Weights of a small mixture-of-experts language model, trained from scratch on English Wikipedia.
Size: 15 layers, width 128, vocabulary 8192, 22.1M parameters.
Experts: 64 squared SiLU neurons an expert, 2 picks a token, a softmax router, a shared expert of 64 neurons.
Training: a variant of Muon for the experts, 628M tokens.
Below are experts of layer 2 (counted from 0) of a mixture-of-experts language model. Rows are named router (the router's row for the expert), down (a neuron's output weights, with its number) and show model dimensions 64-127. Each number is 50 + 15 x the weight over its row's rms, rounded and kept within 0 to 99.
After each expert's rows: a language model's description of what the expert responds to. This comes from a sample of Wikipedia text that the model never trained on.

# expert 36
router:54 60 35 52 56 55 66 38 90 29 54 71 87 48 22 31 63 59 30 57 53 43 51 42 30 43 49 56 49 58 56 38 79 52 58 63 71 42 48 17 68 29 40 38 40 63 54 13 55 35 39 28 11 53 33 34 47 35 72 36 62 46 75 40
down0:35 67 35 53 65 34 28 47 36 56 77 52 47 61 47 76 74 57 49 50 48 43 45 67 42 38 59 47 55 70 59 58 53 44 57 81 71 72 67 58 36 70 44 38 15 54 74 29 39 50 41 55 19 47 42 81 49 74 59 47 29 16 33 65
down1:75 57 50 48 34 70 50 68 79 68 28 28 31 43 63 54 38 63 56 55 55 51 47 74 19 65 32 62 74 58 80 50 50 60 66 42 47 53 53 53 70 55 50 56 25 39 19 71 41 44 71 50 63 64 65 72 43 53 54 26 49 56 44 59
down2:37 51 30 51 57 76 36 62 48 29 67 54 07 39 31 59 42 60 35 53 65 57 46 52 26 88 43 35 28 62 22 22 38 65 67 42 38 51 58 70 38 31 38 49 59 58 78 72 62 46 55 56 46 37 43 75 44 76 59 66 56 38 67 53
down3:32 70 52 51 44 60 75 49 56 61 58 88 54 80 32 38 48 37 60 30 50 28 66 53 66 46 73 54 49 59 63 45 69 48 56 32 48 40 49 66 74 51 24 58 58 12 45 56 50 44 66 54 36 51 60 13 54 63 23 59 67 56 74 67
down4:46 68 54 57 63 54 39 41 66 61 56 74 64 45 31 43 55 67 60 32 62 38 45 59 67 39 68 60 06 53 63 50 69 67 44 71 35 55 44 53 63 21 54 74 36 75 68 67 36 55 43 32 45 41 65 26 44 57 45 57 53 63 63 21
down5:42 62 61 66 47 71 90 58 28 27 51 46 66 42 37 62 54 58 44 10 66 51 36 37 39 61 45 13 49 59 69 56 60 60 07 14 09 69 49 18 55 55 43 48 55 38 67 50 39 48 37 40 26 28 44 58 67 44 24 41 62 54 51 83
down6:71 66 34 73 53 53 38 51 63 48 70 74 66 53 40 54 44 61 70 37 33 12 60 81 43 89 74 56 74 51 22 43 63 41 61 57 44 61 65 27 80 40 41 59 38 38 58 54 65 29 21 59 35 52 64 24 41 55 59 58 38 67 56 57
down7:50 58 62 62 23 54 47 71 34 66 43 19 39 45 41 52 65 50 38 55 66 77 63 67 38 92 42 71 63 56 48 53 49 56 34 41 67 33 38 50 28 67 40 58 47 52 38 54 26 63 53 40 67 38 55 53 52 61 48 57 86 70 39 79
down8:33 77 69 47 56 45 16 43 30 52 27 39 79 58 53 63 63 46 41 51 66 27 52 43 42 51 43 56 42 63 48 62 39 46 33 59 44 20 39 54 16 78 43 84 59 62 39 36 75 59 61 36 40 63 31 52 38 59 77 45 67 59 20 69
down9:46 29 54 66 51 50 60 67 75 42 56 42 49 48 64 57 37 26 51 28 39 50 48 72 34 58 59 51 61 60 40 48 39 99 78 58 65 14 48 60 50 24 67 98 69 56 49 43 52 61 35 50 39 41 50 68 35 59 26 56 66 46 65 67
down10:40 64 45 55 68 71 58 48 31 42 56 87 49 46 49 65 49 56 62 46 69 35 39 73 59 36 11 43 82 37 42 53 49 60 48 55 66 40 46 83 75 37 23 38 41 46 45 36 32 37 32 46 56 28 37 38 46 59 62 22 37 57 51 62
down11:03 50 48 31 57 36 41 43 18 55 44 53 34 53 38 63 51 40 35 38 62 74 43 58 55 39 39 46 47 48 77 58 64 50 22 60 45 31 48 57 39 28 54 60 71 24 34 59 46 49 49 35 66 31 23 73 48 54 35 84 23 58 54 59
down12:56 54 73 47 45 61 37 53 39 75 81 35 76 54 55 28 42 55 57 23 63 69 64 44 29 66 55 44 64 59 46 69 46 47 57 58 35 54 38 57 36 43 77 49 59 58 62 74 34 53 47 23 49 43 55 43 43 65 49 68 28 41 76 33
down13:63 46 54 66 39 60 66 24 47 43 58 83 59 53 35 62 44 62 43 49 54 36 46 74 33 52 42 27 59 50 37 57 79 28 48 53 60 61 40 63 48 51 55 34 41 49 79 46 45 33 30 60 51 38 23 34 44 79 57 15 53 69 64 32
down14:52 65 63 69 34 50 36 39 70 63 56 61 41 34 63 49 49 42 26 70 39 52 44 68 74 57 67 52 39 39 56 71 43 37 61 44 67 56 79 23 59 63 47 53 45 44 46 40 31 65 46 42 35 66 37 41 62 38 56 51 36 48 79 72
down15:44 44 33 36 44 36 33 17 44 65 55 37 61 52 46 47 49 33 50 66 52 44 38 41 61 67 77 45 43 32 47 73 25 57 49 52 45 40 74 42 36 73 50 38 26 56 42 61 32 58 60 69 18 63 54 59 63 74 63 16 64 51 23 29
Prepositions on, with, for, from, about, than, against following a verb or noun, as in based on, appears on, served from.

# expert 46
router:53 49 30 53 57 55 50 68 33 57 51 48 30 66 83 58 56 55 35 57 64 62 34 31 41 23 54 46 43 17 62 65 53 82 64 19 35 62 52 57 57 27 54 43 38 25 38 92 45 53 71 70 53 33 75 43 44 39 30 49 57 35 55 54
down1:72 03 42 43 55 58 39 69 26 40 23 41 49 31 66 61 73 51 51 55 62 24 39 34 30 48 51 40 36 38 56 45 33 39 42 50 46 42 50 29 55 42 55 77 59 93 11 66 60 32 45 31 76 43 64 57 44 60 41 48 28 30 48 47
down2:31 35 97 44 63 38 49 53 52 59 49 33 35 52 54 36 15 71 79 42 39 49 67 69 53 30 46 61 61 26 80 49 51 41 72 51 71 56 26 51 24 32 67 16 58 35 60 48 47 67 53 19 80 55 42 21 49 43 44 70 42 68 36 46
down3:42 59 63 40 75 52 63 50 54 46 54 56 46 70 69 22 30 54 45 34 29 46 72 57 62 37 58 10 76 74 76 43 69 66 77 58 58 29 48 48 60 56 39 50 16 54 52 63 67 82 75 47 46 20 45 45 61 54 53 25 63 82 67 65
down4:28 74 52 35 56 63 27 24 51 46 45 77 58 69 50 35 59 46 45 58 73 54 54 79 48 51 62 57 67 66 38 72 64 76 26 48 67 28 61 73 66 52 46 55 37 55 73 29 49 38 49 40 17 56 79 42 37 49 32 42 49 68 49 38
down5:52 60 42 49 59 41 52 66 55 25 81 49 48 59 48 30 55 32 48 39 41 52 52 50 25 16 49 58 59 64 19 52 41 59 14 54 62 53 64 60 34 60 58 60 43 65 75 61 46 47 57 46 44 46 60 39 60 66 24 36 50 51 58 47
down6:21 49 44 58 44 33 59 37 56 50 81 68 45 19 52 52 50 22 36 35 51 57 73 38 72 68 51 57 50 25 69 27 78 65 54 59 27 72 74 52 51 42 38 49 28 58 41 57 64 69 49 51 80 56 59 17 60 68 53 41 54 42 59 48
down7:29 43 27 45 35 40 75 48 34 53 68 45 48 55 41 43 54 52 42 36 42 59 64 29 44 41 57 57 51 52 57 38 51 50 73 45 33 44 34 25 56 69 62 44 47 20 26 76 51 71 29 43 55 20 32 52 61 53 42 45 62 57 50 47
down8:64 53 28 56 38 42 57 38 55 46 32 67 37 37 63 56 54 76 59 76 84 36 63 70 49 66 32 36 76 60 39 52 60 74 35 70 72 70 27 43 64 61 47 60 75 67 27 22 43 43 19 45 48 41 47 61 40 26 42 40 56 68 46 34
down9:53 47 43 53 52 47 61 63 73 34 52 44 44 50 42 72 61 48 67 41 54 51 83 44 68 82 17 27 60 58 64 40 32 61 63 84 62 49 34 28 09 72 60 53 61 32 40 49 38 58 51 56 80 44 64 30 41 68 41 64 47 62 32 65
down10:55 63 50 66 52 58 31 46 50 67 63 29 59 63 66 57 58 41 42 36 58 32 84 47 33 39 47 39 65 52 61 34 53 33 78 58 62 44 51 35 51 51 68 25 56 37 50 53 49 54 33 44 46 55 47 50 78 30 40 18 41 35 30 23
down11:45 70 54 73 63 40 27 39 25 76 36 62 60 50 14 58 33 60 34 53 52 62 39 41 33 69 44 28 31 45 32 41 50 44 52 43 39 86 29 45 61 77 28 70 46 50 74 68 59 32 52 27 37 46 57 58 63 46 43 41 52 48 38 71
down12:44 50 55 63 65 68 34 59 49 46 38 50 48 22 39 68 26 44 53 52 53 61 53 30 32 29 13 55 45 62 47 62 38 54 54 85 45 47 59 42 83 71 32 60 54 41 63 52 48 47 59 70 49 61 34 65 45 36 45 71 37 11 28 45
down13:37 51 56 72 31 50 60 63 17 41 69 47 27 51 60 34 53 60 48 43 52 45 76 59 52 35 85 44 68 58 52 32 67 61 54 61 40 42 45 26 57 50 57 61 54 65 66 50 73 76 49 57 72 49 76 21 85 28 53 58 55 51 39 45
down14:32 51 53 28 41 60 34 40 33 23 46 69 64 65 29 76 17 67 63 50 55 48 45 71 56 31 52 59 64 39 48 49 56 70 59 15 46 66 72 65 51 42 50 39 49 52 41 66 61 35 34 20 60 42 55 35 75 39 51 47 34 47 34 33
down15:36 48 34 50 50 45 66 54 66 73 37 41 60 41 78 50 57 58 29 52 51 56 68 47 62 38 75 42 64 68 62 49 41 84 43 15 48 45 66 37 48 33 52 41 37 33 32 55 30 59 50 51 51 45 57 53 57 53 30 41 45 53 42 35
down16:56 54 27 37 11 60 57 22 38 52 49 47 47 42 57 46 47 36 23 55 51 35 69 46 35 80 50 73 39 37 41 33 44 31 55 48 31 54 48 63 44 22 57 35 33 39 35 33 32 32 46 49 51 15 69 36 53 53 54 64 32 69 46 54
Single capital letters or letter pairs inside abbreviations and codes: DRV, MRF, TGF, RAF, ABCD, team codes like ESP.

# expert 18
router:44 46 20 61 52 69 43 62 53 35 43 77 23 67 64 35 34 57 42 49 38 60 44 53 55 45 45 38 40 26 62 87 74 53 77 49 50 39 44 54 21 64 58 28 62 37 42 51 76 37 44 46 37 73 55 33 42 36 68 22 31 68 63 35
down1:82 40 54 50 21 61 61 40 26 38 77 25 48 66 55 40 56 86 88 59 47 42 43 39 21 41 81 57 45 38 56 52 32 46 40 39 51 44 08 57 47 68 44 34 53 34 28 47 23 54 81 48 64 39 69 49 48 59 40 23 44 42 60 74
down2:44 89 48 49 68 12 39 59 54 67 22 16 51 63 49 52 34 47 33 40 59 40 49 33 43 60 46 40 39 46 54 54 50 48 26 75 42 64 47 38 80 43 26 61 85 18 39 45 36 27 59 61 46 48 33 52 43 59 60 31 62 65 34 75
down3:17 54 55 59 59 52 36 48 47 32 42 58 44 22 63 26 60 13 52 54 55 63 72 38 55 34 70 80 59 50 43 47 39 48 30 57 20 43 44 42 47 36 30 21 30 51 56 48 58 33 55 34 35 43 53 46 44 62 71 56 59 55 51 64
down4:40 61 50 56 72 61 32 29 55 43 58 55 55 68 26 26 76 42 24 43 56 52 45 58 50 40 14 54 27 58 53 48 27 25 24 71 73 24 49 37 51 69 58 62 30 81 66 58 50 28 30 43 40 41 43 54 52 32 42 58 52 34 60 42
down5:56 43 52 50 25 60 49 30 57 59 37 66 36 73 60 66 40 70 35 32 77 84 56 48 53 58 62 26 44 58 61 38 65 66 49 37 28 68 49 73 37 73 49 56 64 48 63 50 84 51 61 66 55 44 54 51 32 41 40 77 36 62 56 57
down6:54 50 32 50 53 64 57 32 44 50 49 39 50 54 54 74 50 36 79 31 40 58 26 99 42 73 59 65 64 25 21 40 63 46 57 81 55 55 47 61 48 37 48 49 85 21 36 85 45 56 76 22 37 42 49 44 59 42 41 71 46 43 42 55
down7:89 40 34 63 40 64 79 51 67 56 59 45 39 46 46 64 73 45 57 42 66 71 57 52 31 22 48 32 25 63 20 54 47 36 39 45 33 22 56 36 22 61 51 47 54 75 73 51 41 47 44 52 78 68 70 57 45 52 53 70 43 56 66 52
down8:63 73 26 63 41 66 42 37 70 24 22 55 78 67 70 32 25 47 78 66 54 46 59 22 33 55 40 40 27 39 35 26 61 41 65 44 37 55 65 46 47 57 45 49 30 29 51 76 55 40 44 29 51 34 39 41 35 57 51 74 69 35 27 53
down9:51 50 46 32 69 49 58 52 30 46 56 42 72 47 42 55 37 51 53 13 60 54 25 37 49 71 48 45 39 64 40 40 42 67 22 53 39 26 37 66 71 52 55 38 58 53 52 48 87 72 39 45 55 37 51 57 39 54 35 38 56 71 46 13
down10:28 84 64 56 70 62 73 45 39 47 46 32 52 28 39 32 54 58 51 15 44 66 39 53 35 35 46 32 46 59 58 63 43 29 54 46 39 34 89 47 65 23 46 45 42 25 44 76 46 47 25 33 54 47 83 58 32 55 60 69 46 37 49 45
down11:63 36 52 30 62 63 45 40 46 75 39 37 45 76 75 83 26 44 51 73 45 38 30 40 71 42 55 24 75 54 67 51 45 56 57 63 69 48 46 76 68 32 60 27 28 61 38 30 73 30 40 39 72 63 34 51 70 65 32 56 56 47 63 53
down12:58 60 79 48 55 50 63 43 66 40 55 60 74 60 68 58 29 50 77 56 40 35 62 46 78 64 35 56 38 24 51 42 65 39 36 18 67 44 39 47 37 57 33 59 55 46 41 66 45 22 53 55 37 59 58 31 57 21 79 71 23 47 55 46
down13:70 51 31 79 50 46 43 33 37 31 66 52 39 43 36 50 34 57 59 61 29 55 71 30 44 43 38 22 35 62 49 54 46 66 42 70 34 71 68 42 74 41 44 62 64 50 66 62 41 56 17 79 58 58 36 37 68 68 42 86 17 57 43 45
down14:39 46 54 41 48 67 52 46 58 65 67 79 42 45 59 43 88 49 54 58 55 51 67 64 33 47 46 67 61 37 81 54 25 40 64 39 51 52 59 63 41 48 40 39 46 69 35 62 46 69 41 49 47 41 58 21 55 52 15 45 22 64 56 56
down15:67 42 40 54 33 55 30 47 23 31 32 31 46 58 40 39 44 51 33 56 49 30 49 73 33 49 52 46 60 57 73 53 38 47 35 59 53 41 21 74 62 39 47 37 75 47 37 49 34 57 47 53 47 66 30 66 40 54 49 68 22 69 64 80
down16:67 39 53 62 19 46 66 62 35 16 52 42 61 47 72 50 34 59 54 50 27 26 33 49 61 28 29 73 54 35 36 61 41 58 65 51 61 45 40 47 54 50 86 71 55 65 43 70 42 53 66 47 47 64 66 14 51 42 65 75 73 66 76 35
Numeric and demographic tokens in census text and tables, such as age in males age 18, the % sign, 000, million, votes.

# expert 31
router:38 46 15 54 72 20 49 46 45 68 37 47 98 64 63 51 47 33 37 31 42 41 66 51 60 75 47 76 61 47 55 67 63 38 78 50 63 56 26 26 51 60 15 42 59 59 62 22 23 65 63 59 28 46 70 18 67 51 53 53 46 47 69 50
down0:41 55 46 68 24 53 30 44 47 45 59 32 15 65 53 59 56 77 58 46 40 41 54 30 27 53 55 37 55 52 84 19 58 36 16 29 39 59 29 48 30 69 30 27 66 44 76 32 40 53 46 44 61 45 84 77 68 56 61 39 49 42 41 41
down1:50 44 53 91 45 48 44 43 50 23 70 61 47 31 49 72 44 38 30 57 56 42 65 68 40 27 58 26 69 54 74 57 58 39 38 59 72 25 57 39 24 51 15 63 59 48 51 37 28 68 47 69 45 49 62 66 48 42 49 49 60 43 63 29
down2:59 27 54 57 49 47 44 35 52 65 30 29 57 48 50 65 37 65 33 31 77 61 43 26 36 42 43 36 33 40 34 59 73 63 70 48 38 41 58 35 35 61 41 71 47 64 36 30 45 58 77 67 69 37 45 43 53 53 49 35 54 26 65 35
down3:43 82 62 44 44 46 43 48 31 55 68 43 72 48 60 30 29 52 68 51 53 58 30 36 59 44 45 59 69 59 43 60 56 56 26 67 54 51 33 41 42 69 16 57 55 39 51 75 52 56 58 55 52 36 70 38 40 51 47 47 53 28 60 44
down4:59 45 45 76 61 33 42 42 52 51 35 42 36 62 50 48 43 51 43 33 70 58 66 73 42 37 87 60 55 78 68 92 69 64 73 60 45 67 55 39 66 46 17 54 38 49 45 37 45 71 63 55 68 62 43 55 55 50 45 28 57 37 42 51
down5:50 79 51 29 74 31 45 53 48 46 39 21 42 26 34 47 37 51 58 64 65 51 85 47 56 61 49 50 68 28 52 37 54 46 61 41 29 49 56 45 58 25 57 56 44 65 19 42 35 57 43 39 47 50 72 43 37 40 53 48 48 70 24 53
down6:36 36 48 40 44 35 20 71 43 35 50 42 50 62 51 48 45 62 22 51 41 52 62 56 50 51 51 57 52 49 47 57 45 43 44 33 49 28 46 20 48 25 58 66 41 96 61 54 53 28 51 63 48 25 58 38 43 61 47 66 40 55 51 42
down7:63 56 37 38 48 29 54 65 57 57 42 44 46 56 18 45 68 46 54 42 11 53 52 77 61 19 68 54 49 46 54 63 36 58 01 38 55 51 36 52 21 45 80 47 43 56 60 75 72 57 46 16 59 49 51 54 33 72 34 55 22 57 52 51
down8:29 90 42 62 61 72 24 51 41 66 27 52 45 48 56 36 62 76 66 47 53 37 40 75 58 46 59 73 52 62 57 55 67 50 42 32 46 35 27 42 44 44 51 58 40 39 28 56 61 31 59 54 41 45 51 67 13 60 62 33 51 54 46 61
down9:17 48 54 52 51 40 42 37 14 42 49 35 47 46 42 30 44 60 49 46 41 60 57 58 50 58 67 53 65 54 81 69 47 51 59 38 61 29 33 32 75 49 61 53 35 51 54 49 68 62 34 34 59 37 34 77 24 47 52 34 26 71 27 57
down10:31 28 70 52 61 38 58 40 35 40 51 12 44 56 08 53 31 45 66 63 37 50 38 46 45 36 43 48 69 57 54 65 40 68 33 44 48 34 82 47 42 65 45 61 53 30 58 75 66 15 75 20 96 73 63 58 46 64 33 53 40 69 51 59
down11:44 47 45 37 34 73 77 72 74 74 57 45 39 39 48 32 45 63 41 38 75 32 59 74 33 65 56 41 44 41 56 41 25 46 57 69 61 16 26 69 41 34 44 48 68 64 44 65 43 38 51 59 40 41 50 62 35 29 30 59 05 63 55 25
down12:55 38 67 33 56 30 32 52 46 28 37 47 21 43 61 29 53 43 44 59 57 56 57 37 54 38 79 57 34 67 50 81 70 45 46 39 60 43 37 80 65 29 66 65 61 22 41 19 64 43 61 63 41 66 53 61 62 45 37 61 38 38 62 26
down13:36 57 53 56 68 46 37 50 59 43 62 64 56 71 40 57 50 51 47 81 36 34 50 50 18 96 72 37 55 48 35 44 73 34 36 46 28 38 53 30 75 49 43 70 59 77 64 34 42 27 70 52 55 40 43 47 33 18 54 27 59 63 34 47
down14:43 32 57 55 70 66 36 48 54 37 71 24 62 67 31 60 55 62 58 41 31 42 55 22 55 80 35 49 44 42 65 35 51 64 28 49 60 48 55 65 59 73 57 59 50 63 21 64 39 50 33 27 40 53 34 61 32 56 50 40 53 44 22 78
down15:53 42 65 24 69 54 50 72 41 37 43 22 54 45 38 56 68 58 54 69 82 42 54 79 64 50 53 55 58 49 71 53 64 34 62 43 72 61 55 55 61 35 63 65 59 26 27 54 39 46 44 66 45 69 71 32 59 46 32 44 41 73 47 24
Adverb particles and role nouns like out, up, off, down, part, end, head, member, often before of, as in pointed out, part of.

# expert 28
router:52 28 24 46 53 58 43 42 45 50 46 80 46 84 67 43 49 54 46 41 27 35 31 65 52 45 61 53 50 61 26 81 36 45 51 61 55 53 59 46 64 39 30 31 75 61 32 31 42 35 35 56 55 38 57 55 65 72 27 31 54 77 46 52
down1:37 40 47 70 55 45 51 29 53 54 05 49 23 40 49 62 50 68 47 37 42 73 50 48 44 45 68 46 49 56 53 34 63 37 20 76 43 29 39 57 60 79 60 54 70 23 35 45 55 56 53 19 63 37 55 47 52 45 57 20 55 41 81 77
down2:54 55 31 76 33 53 58 41 51 56 64 39 47 74 32 70 48 49 36 39 80 24 51 62 55 42 43 49 53 59 49 66 65 48 57 39 34 45 59 45 50 37 71 13 53 54 73 41 99 50 26 38 63 64 58 53 68 22 53 40 35 51 65 74
down3:22 50 61 44 61 66 82 72 52 26 54 74 64 52 53 39 60 64 33 71 77 74 45 46 42 39 30 48 63 55 39 07 64 64 56 61 54 55 82 76 51 69 51 49 45 52 50 61 68 34 49 62 51 24 37 59 47 56 41 56 64 49 50 19
down4:69 70 31 58 31 38 72 71 43 87 46 60 67 54 79 67 56 25 42 27 37 48 33 61 31 49 73 26 35 17 74 56 84 46 65 32 42 47 13 41 61 37 66 51 51 50 59 54 45 38 28 44 48 43 41 77 65 43 53 53 62 48 45 77
down5:53 58 64 53 64 63 51 73 27 18 66 43 58 47 49 62 75 53 46 74 57 42 39 57 51 68 88 69 49 51 46 58 47 46 54 40 72 68 52 58 45 57 28 62 39 75 60 39 79 05 39 27 51 48 58 65 20 65 51 57 55 68 60 44
down6:60 27 21 51 91 36 43 63 51 62 59 40 40 75 55 60 54 29 41 33 45 38 59 48 57 45 40 48 42 33 54 72 45 25 64 61 48 67 52 46 63 58 50 52 63 55 40 37 67 52 44 39 50 71 42 75 42 48 20 29 58 18 34 42
down7:48 62 56 66 44 45 33 36 44 49 64 47 45 45 49 78 60 46 40 29 48 53 55 68 34 44 65 60 35 56 63 55 67 24 31 42 28 57 46 47 75 46 69 65 45 35 39 45 45 53 48 47 67 51 09 38 61 56 42 42 33 50 59 53
down8:36 47 68 64 68 54 42 55 86 79 81 42 50 82 65 57 79 35 31 42 64 40 50 70 43 67 43 49 66 44 58 33 45 72 65 81 60 52 46 52 61 58 60 41 47 69 27 28 64 59 51 33 52 36 43 47 84 44 44 62 30 37 56 38
down9:45 67 46 32 52 68 44 49 70 22 65 70 41 69 29 47 44 72 57 70 56 50 55 48 19 73 44 50 62 57 61 37 66 52 77 35 50 60 25 76 47 60 29 63 36 57 52 36 79 17 60 61 69 64 71 35 48 43 28 40 53 55 47 57
down10:54 51 18 06 60 64 58 59 62 35 53 39 51 46 51 35 38 60 56 39 66 48 56 37 48 40 09 47 45 64 35 83 55 26 62 42 76 38 61 64 41 53 36 68 52 57 44 47 38 59 70 56 41 36 49 48 65 30 37 32 27 60 27 76
down11:74 40 74 54 48 58 27 41 34 46 46 51 24 85 46 74 35 63 49 89 50 43 61 50 41 60 58 42 56 47 80 63 41 49 50 51 56 75 49 51 56 47 54 30 27 97 65 41 55 58 26 55 71 24 45 50 39 55 45 36 43 53 48 59
down12:36 77 52 59 27 48 39 66 75 19 22 44 56 47 77 50 26 57 64 50 52 71 72 42 31 44 46 19 53 31 46 53 55 40 70 38 40 61 54 53 18 57 55 39 64 47 61 39 49 51 72 48 60 66 33 70 24 46 45 50 39 60 28 56
down13:55 64 30 55 29 59 54 47 29 46 48 48 64 71 53 34 50 23 32 34 42 10 52 73 48 41 45 26 40 38 60 84 33 49 48 48 49 72 50 36 35 10 37 26 66 27 42 39 43 65 58 60 47 32 43 46 57 27 49 79 34 61 44 50
down14:35 57 37 47 69 70 59 65 46 47 51 28 59 47 52 51 55 39 54 43 43 55 77 72 57 80 29 46 69 60 58 62 48 71 63 78 88 62 31 40 54 31 61 43 70 42 64 56 28 43 34 84 56 46 67 41 43 68 55 49 49 23 65 91
down15:35 41 16 69 81 67 49 54 40 36 76 57 39 52 67 50 27 37 35 39 69 45 57 64 37 41 49 44 64 53 40 45 45 70 61 39 39 55 46 54 82 50 33 46 79 66 52 25 62 41 18 28 77 51 69 40 76 35 63 51 57 53 55 45
down16:44 73 63 53 45 38 52 53 64 55 46 50 46 50 65 42 41 51 61 58 44 42 61 60 40 22 40 53 14 61 50 58 62 44 28 73 43 57 71 25 79 42 36 44 59 48 24 20 53 62 50 19 68 63 43 33 72 33 41 38 34 71 46 53
Dashes, hyphens, slashes and minus signs joining years, scores or names, mostly in tables: 1968–69, Roberval—Lac, N/a, −14.4.

# expert 12
router:43 45 60 42 32 33 58 52 59 55 53 15 61 13 15 65 50 51 54 30 33 35 75 59 27 46 55 46 58 94 31 75 41 59 45 24 61 65 41 50 73 24 61 34 87 48 66 25 41 24 40 65 37 53 45 84 68 72 40 28 46 56 55 55
down0:55 69 58 45 58 40 64 43 47 02 59 77 44 51 39 62 22 22 29 50 52 76 62 37 64 63 32 49 39 37 42 71 56 37 59 59 43 39 63 54 42 53 46 64 64 50 18 44 44 60 21 52 38 29 55 44 55 51 57 37 58 59 37 66
down1:71 54 89 48 34 30 57 22 55 40 33 47 72 58 40 55 20 28 36 47 47 47 35 61 24 47 57 40 46 34 36 55 38 46 55 64 39 79 34 45 76 66 58 64 73 53 88 63 24 69 56 56 53 78 42 23 39 52 67 42 39 48 44 44
down2:43 45 51 46 76 71 64 79 47 55 65 61 52 39 74 39 54 56 34 51 38 32 56 81 30 39 62 51 49 80 54 59 64 50 61 15 57 17 65 57 51 52 60 23 49 67 42 48 60 48 30 56 46 21 68 71 36 15 38 49 47 59 53 50
down3:56 56 45 36 27 79 37 43 63 64 32 34 54 38 56 27 59 32 43 49 59 31 53 23 72 53 65 49 52 42 52 52 33 59 54 45 67 56 72 63 34 49 43 71 46 52 47 37 36 12 62 59 52 52 48 68 29 52 47 42 51 65 51 22
down4:57 46 62 25 25 66 22 56 46 50 54 30 59 53 77 63 67 39 54 48 52 75 35 44 61 47 44 41 52 31 72 89 44 68 57 53 51 64 52 48 67 75 36 57 43 51 37 76 78 36 49 45 51 41 40 62 67 40 72 62 54 37 39 37
down5:51 46 47 51 36 59 67 56 35 61 52 53 83 27 59 55 39 54 33 52 51 16 50 35 61 36 47 59 58 44 47 34 54 53 55 41 27 15 60 55 48 39 67 58 62 40 30 28 43 38 63 46 46 51 50 35 56 71 54 42 16 54 54 57
down6:29 57 51 28 56 48 80 37 59 33 45 53 48 68 40 37 28 64 46 31 57 46 28 34 61 49 54 54 49 69 36 47 28 24 48 44 66 42 54 46 57 31 06 64 59 65 59 38 55 41 69 40 46 44 50 52 30 69 54 69 37 44 49 56
down7:55 60 45 43 55 46 58 55 38 67 41 62 52 69 80 46 27 77 63 55 50 81 60 46 39 63 57 12 73 44 50 56 58 37 62 52 47 58 47 29 32 56 38 41 18 41 47 60 49 51 37 60 43 76 55 44 32 60 52 60 50 62 42 41
down8:41 50 44 51 40 35 56 51 76 64 61 35 41 72 64 62 44 63 65 57 54 26 51 36 32 50 34 58 50 63 51 41 58 14 52 66 63 50 45 41 40 61 58 73 09 43 64 57 61 59 51 47 15 69 64 38 71 54 50 39 55 45 67 43
down9:51 70 43 24 36 49 48 30 52 89 45 28 64 43 59 78 30 57 45 22 53 20 56 53 39 49 54 31 50 70 44 67 40 54 33 25 58 43 68 64 61 32 78 53 64 86 72 22 74 57 67 51 58 49 60 63 60 27 62 57 33 53 43 63
down10:52 40 49 37 46 45 38 49 66 49 62 46 68 50 32 39 41 48 47 59 66 57 63 58 40 65 14 86 48 77 66 31 48 40 60 45 42 52 44 43 56 39 31 45 65 71 45 39 55 41 48 73 40 46 52 74 70 72 54 16 41 50 21 41
down11:14 34 45 23 11 66 56 48 46 54 77 39 24 60 50 71 64 62 60 79 45 42 41 67 63 36 78 51 85 59 61 25 57 52 45 40 54 64 31 75 58 43 35 30 46 53 22 47 72 40 53 45 52 36 43 45 39 45 59 66 29 36 47 41
down12:46 69 44 47 64 90 61 42 52 32 56 50 69 64 35 18 59 63 26 50 48 39 46 68 58 51 55 42 72 54 58 50 45 83 77 51 50 89 48 47 84 61 52 70 48 46 42 54 50 20 56 39 51 76 32 69 50 74 61 52 41 65 45 55
down13:64 75 45 21 63 59 67 58 49 49 45 75 54 42 55 54 51 51 54 46 50 38 62 47 18 70 51 50 28 54 61 34 45 59 50 59 56 37 47 38 42 31 56 88 53 64 49 43 64 69 47 68 66 53 36 37 90 54 61 51 22 45 75 39
down14:48 36 69 46 12 34 64 61 48 68 30 57 41 60 71 29 42 60 42 62 81 48 50 92 35 59 51 52 56 39 62 46 40 66 31 53 27 45 54 65 69 58 26 40 40 51 62 35 62 51 51 57 54 55 60 55 62 36 32 76 64 55 31 20
down15:66 52 18 50 38 34 26 67 57 35 51 45 73 26 44 65 39 38 50 40 41 55 42 43 35 45 56 32 32 32 30 31 20 34 40 39 53 31 52 49 44 41 59 40 49 75 75 63 57 40 45 69 40 44 67 48 58 61 23 56 55 38 98 48
Full stops ending sentences in biographies and narrative, usually after a name, year or noun, before a paragraph break or capitalized word.